Below are experts of layer 3 (counted from 0) of a mixture-of-experts language model. Rows are named router (the router's row for the expert) and show model dimensions 0-127. Each number is 500 + 40 x the weight over its row's rms, rounded and kept within 0 to 999. Numbers have three digits each.
After each expert's rows: "comes after" lists some tokens at least twice as common just before its tokens as in all text. This comes from a sample of Wikipedia text that the model never trained on. Tokens count by the router's weight.

# expert 0
router:545494522547506521491536490541514495478544516536465477544496519451500527564433541477437497472510462502554497462454488585470557506522507502477473446548608514458542504503491540587514530554438554536496480600450505478520539589435500569533495504499522518468476427499492463526579576484480497467470497503533515523499544518478515431494418491442518548496456549458483387474487522469544491538479
comes after: ")\n", ",", "\n", " in", ".\n\n", " became"

# expert 5
router:440513527531490469491531509516499478544522550487518544496472559473539496507476436553478443527510482466488524565489553438453506491482529486562462496507545499483472498367489493489450521464481532497459505505475478533558427443504562616455513496480532540469425577519482497447548467543526502512464472421514468547482551483500480549521457452429582502476532575456490494427497558431519456461474
comes after: "3", "6", "4", "0", "8", "7"

# expert 10
router:581483488541514536485516452533533493501556515526461503511496553456524511525461557461491494509479458504589502458444469579479575508491509485480465479524589505461568481467495553556490526538448559500521498594456553493528559591449497591515532471500525531453479446548515466548531571478461483471472520477532509507472504515474522420499425478443538567493449574449489440456460509475546496507476
comes after: " |", "|", ";", ",", " October", " –"

# expert 13
router:435623528486441520503468498515476580451491554530485551550486443450466560501535483454447461520424520524502519538514492564475538423507521475592456456453459525582497471493447541538503542533486504499492500497492441481474557498509438465479489489470426437519448547499483552532483499526531550520498539545476439489443502513502488490430511467550550561553544554467492466472479438497456521468558
comes after: " (", " \"", "==", ".\n\n", "\n\n", "==="

# expert 22
router:559507482531474539475558494535520491445533527537521450551520530442482555500441569486457495445496457525558482463462490520492576512518484461492480409519604504509558505497472522553501550548444582534485460527479493432502499609434510560527467527493502510441476467539508462544563609477506488467499534532529504527514501469467540484486477497453502512504451558501469383491481509470567491547497
comes after: "0", "9", "1", "8", "2", "7"

# expert 28
router:424528554519479515486467439503498498414502474565472492480496536507444518483530426440471554468452495495574527464556521549542499398523489530426587480517493543567510502477606462459464516572474454522555466510460485537463518535485550463477500513511551549459491451442491503485539473573471526445560477549468509481529487494473458497565501503493449545458541503498576578500477556494519508525494
comes after: "7", "6", "2", "8", "4", "9"

# expert 56
router:497468545530531509487508517530537502471528505557503494506498552447461581599482563501524508449489512518548483479454475585474547510543521493457442460524577507481526493488488539531595522506441542519556508596478488511513541541450477547557482507481530517484446413464491504554569555478485451482404467475542478481481489541479564408495424474475546525525478565484505476476493548437485535558502
comes after: "1", "2", "3", "4", " ", "5"

# expert 52
router:523440504471500481490514413431462437484501466471380451479522503498476522474457562478435491536516540428526474507502465545505529591538535541508529522517519523493457428508443564535445512489474532488452502477496510496538534554543572518525492525494529451421523486512481530499537533568417559514450537536427487494451531489513510476571427479456542573519508482479569496505493554544512577504534
comes after: "\n", ")\n", " |\n", " |", ".\n", ";\n"

# expert 1
router:501514465519539564525506491555467543494534509485485479540503510449522547448515522476456523488535420471567461524470465568509521502502457519456477458485620494447499480535467552535489549542445500469480486591500508471521503625476530516491438486459529524433464437476533461509570595501465510512443509480554512502505542462428522452504428519461531527550456559484510407485524458475548480529512
comes after: "0", "9", ":", "|", " July", " August"

# expert 26
router:606517431540497499473494522499526529514548536539456506515521564518484489544453569546534420427518477455567521504464479538462576451555476486523435416543562503514503478508452556442516506494452556536486476511534475521469560544465464516463494459485520447439434465538534498510447552421498485505516509470510556509472399528520507503462392489490542532465434518464513468509518519497479460477530
comes after: " ", "–", " (", "/", " $", " +"

# expert 4
router:517457527475509550526501497495482533434491515494440499474554561588571452536444435461494444486480514528539469538425499464509483519515461470451475543566527453447498486488548538546461529452459563496503585474496408444473484474518493457472499534537588527459424522468459482494549525523482442546487577568385518460472468537532476478479558449532478504500560532499484484534504497517512485539456
comes after: " the", " and", " a", " was", " to", " he"

# expert 41
router:507509486472522483446502539466527453472540509550445490465503492444508540508524533502450503504498493538551419455462488524498529506508518498475453422464496575491553484529492508535511566557411492462472439562459492505560498618460458512541511557486522457472463438533552530517514603445498465463446479515514501510508515501484574484422487453409530525435474556518430422481491476461544551530508
comes after: " |\n", "0", ")", "3", "4", "5"

# expert 32
router:543464518513501523507531505568515518472529502516451536567543492463539568504471560482475522414458476511608460445453491557500455445492464595488474477497544523444528516506399518564486485510504508523523526578436540503593529556463475519503529500515461482452495394519450457517511573515464516491481512500528503474512506527453510431504443459521515541556501502441442431437522440480493487510526
comes after: " |", " of", ":", "-", "|", "°N"

# expert 54
router:465464521548394542515583558548527492568546533465477509493563465464484540506451558548480446508437472487525442520457489524515514489501506520488471464501600482543502445495516559559508512578504454507572497551477600482535517541492458552512540456558484485476527430514462541548454557447481499505504479505525506494486531532530554470546539452488593491452465467464510468441488501439543472513550
comes after: " |", " (", " \"", ":", "-", ";"

# expert 12
router:484498455489470579472489472493533533550524493476565503544513379504530511473478569431462558442536453492581539540452471541506551489488547538459525481482530565443448557466491545530495478460491531541451536515499506508581545554497476426510457498439524476439457527511478473522521466394592534441489577469478487480528504526493494515565556507468507498505500498470426525476449523517520494537543
comes after: " the", " of", " his", " a", " and", " The"

# expert 16
router:587486496516508494496496511512559457490553499549508467490520489421468505473471530465464475502531444611512518494457464519503567459520488510432508500503573469443574548500468536541436493502491574538511489544564489492553550608455486576499517534523467533415533419510494483482522551524460464476491481492522465545515411523470528462492448501460505553462513544451539456481435502440580485484481
comes after: ")", "0", "5", "3", "6", "4"

# expert 46
router:557473566444589501448528554490556392476494536473431514518542450524550555467461488461537525564497511611534515493480478519492570438504505555528481550507510496535538504546590481537516445496514547463566525511491556562472553514508464551545505502542484486484443466522453495525502491493433597440489504479511487498498516487476506496417472482472518516585432531470548484476545507537472506503523
comes after: " ", "0", "4", "3", "5", "6"

# expert 61
router:523501559543502505452556459528446513479524459538485513544508497476500494482520526530493486453521462501547512473476509588500566486484523530478477480531591498470491572502448534566542541535477519584450478612482488448554509597454491500529533559482494509422561420510500464482558595463470524467512499497490555522514573498463523434482459509482513549514445543456471392459496540494501476494539
comes after: " |\n", "In", "\n", " /", "|", "\n\n"

# expert 34
router:565488537543516542490526501516539494487555499566484481542508522468508520561450556473457493477499474516569495454461487585480574510512504502474469452544605497472537499482473550578522531550444548534510484584454528466522526588446496571528493513510527534447485424505512462543572585478470492481469519483519535511494517498480522427497435475451525549500469568458471386473502535465543477532478
comes after: " |", " in", ";", " January", " on", " February"

# expert 37
router:467498489491527460485506489477503423408532476530580541555514470512488485551456458529523441518521438553490424561503491583467497493515510480522483516428528469458512444407478486478556461466517565510502523552531563506481452490546412499497427517496491490483540506482513471475481492548523503530564438543429538452459515516529504436580452564551572485439567514503454511468476542506489510566511
comes after: " the", " United", ",", " of", " in", ":"

# expert 14
router:503420527436528532491530470547472540534574532512601489521416479488462527549496477489545503589496598486514502552463485538571562489443509532475524572527477470480533557522482512534530564465523422454471507516493504541496492517499570530508496459480500540512521450542581504545456495496475454496523447513524553512450509499475522478504460482470570546447509621478492460505413475446505469519515
comes after: " the", " New", "-", " The", " a", "'s"

# expert 38
router:435498422573504459452504538529538477526500416455503434440433529461506522483488535513564475528497464523454468528424479458534480437520584497501512509450532526487532457532524545415551475477555556564499465511467507539456512494440432540541547461503483491563491479457539522509531478506478448483560493504448491502477476489390487530477433590458548469491481507539571449456507472512529532465507
comes after: "1", "9", "8", " (", " Chall", " eng"

# expert 62
router:501489565540479494471555505530542494526595475486504502539541464399466603566489553492509456468489527511579502420448428571511454530494521506532498514521515474424489478476455560530517567541522553540492504595521498469499544569462510523501506514511537519463518442485516486510550602530534527523436480491508541512480478475476520439461443454481489553545524568477466507455476526482579485503459
comes after: " |", "-", ":", " and", " by", "|"

# expert 24
router:551546494519454495456569482515586414522506488499572353502515428511463485442533530482437505433538424498542531507484487499570536499512485511486531503508459497469485470527490483505547506471467527515592497445479518586478485586485520514563508455507506496526453453428501397484397584517486449462484509478469522494501504503490490513471529451511473520431514529496486502521520459487455481488476
comes after: " the", "-", ":", " of", " and", "|"

# expert 48
router:500517479539470532550470450523572470509548470573467501521451560525547548555479517484494535468533517515527510505470513621447548508454493516465482531543557546481552495527430596582466523508483476544500500571479525511489544620515510559503511458504467553445497452474485476529560548539486532468535461504538537508507486478502487466454460521432510561502421577518456444491504521454542453514535
comes after: "2", "0", ".", "5", "1", "3"

# expert 63
router:500433514458555508517522513456508444458540422574499517498473485522396442512464525438528568519534443528525498610432499524510489524446511500500496428510469417479525487514535588469452521546487509510500527497474572551502512527489452535508557509477500464498484485441544548555468477408487488489530509520503556461520443513466575495530500427446487442530486544459468473575435556480499487481498
comes after: " |\n", "\n\n", "\n", " p", "-", " P"

# expert 59
router:548442481537489532531582470532435526498529420540466459492451544503515513561494471492406461403495484546504509511417494509478475491478524475588442486483548546411500553510506547500488532527476490563534514433519538544483510582489491498481498440531561488510480434492455497476474564498447509508464556548521511467516527486463486466460385496425502601461550496475496453475507484505501490523504
comes after: "2", "1", " ", ".\n\n", " |\n\n", "\n\n"

# expert 40
router:394507447452434509476425499493540471585545576480532469527572494519511481518474487469401572503516555455443471486527552550464531576532510513492453462489508559442501500472479452460451485513446522526488495534522496586450522456528451479497509593507468512514535499501434480489511428474511507450485479471453495473497423487463507459422563533478540501519582512497516521511489448483477498469437
comes after: ",", ".", " well", "),", "s", ")"

# expert 36
router:535498463501513561505511480522434439467527509512518515547512526549539541483492535531418493424514540467523491480456438487544551478490558478533452493488507513456474558547419482567388507548510531492482438521508553426488494538533446547496535479573476555482454452495543493494457560439527491427446482466544461477482461527543559431488592531477511560520480564505458491497569525521528548517515
comes after: " he", " to", ",", " the", " and", " which"

# expert 7
router:525489527533518546497525447514500499520552498542503501532559461489493522529492502486489532493490467507563508511441504584462578477471518492481452484523595505477557506491477547554508543537469553519490516590472503475516516597436478545514512464516545514464498402508499454524559629454444497435496519506518529511498552516488542423526424479476555552469481592470495403423487487474495492518517
comes after: " ", "|", " |", " (", ";", "–"

# expert 15
router:543489513499477556495532531482530501484572543462500474494517545485554538574468417454456447561549472548460511546472455555462495421557504520440417519515475506527518421528459555543520468483477509584495514516460527545424534491507623458581487480472550436465484488512495552497470489464574511507536463427541471547520506488443535523507510527513540467460487507527529514521504486526479419441481
comes after: " of", " in", ".", " to", " at", " for"

# expert 2
router:545502528546513514505505482512545495483574513543469490541515523458512516544467560480449512429487485520569497449445477579489580493487516496473461455534588503469527495478470529566491555526452562525499512571461521473551529603440481581500519475498527518444479411501509460546571570465484513464472524506520519506517507530474506429499433467467559554499449569463501391457465507480534477524502
comes after: " ", "–", " (", ".", "/", "-"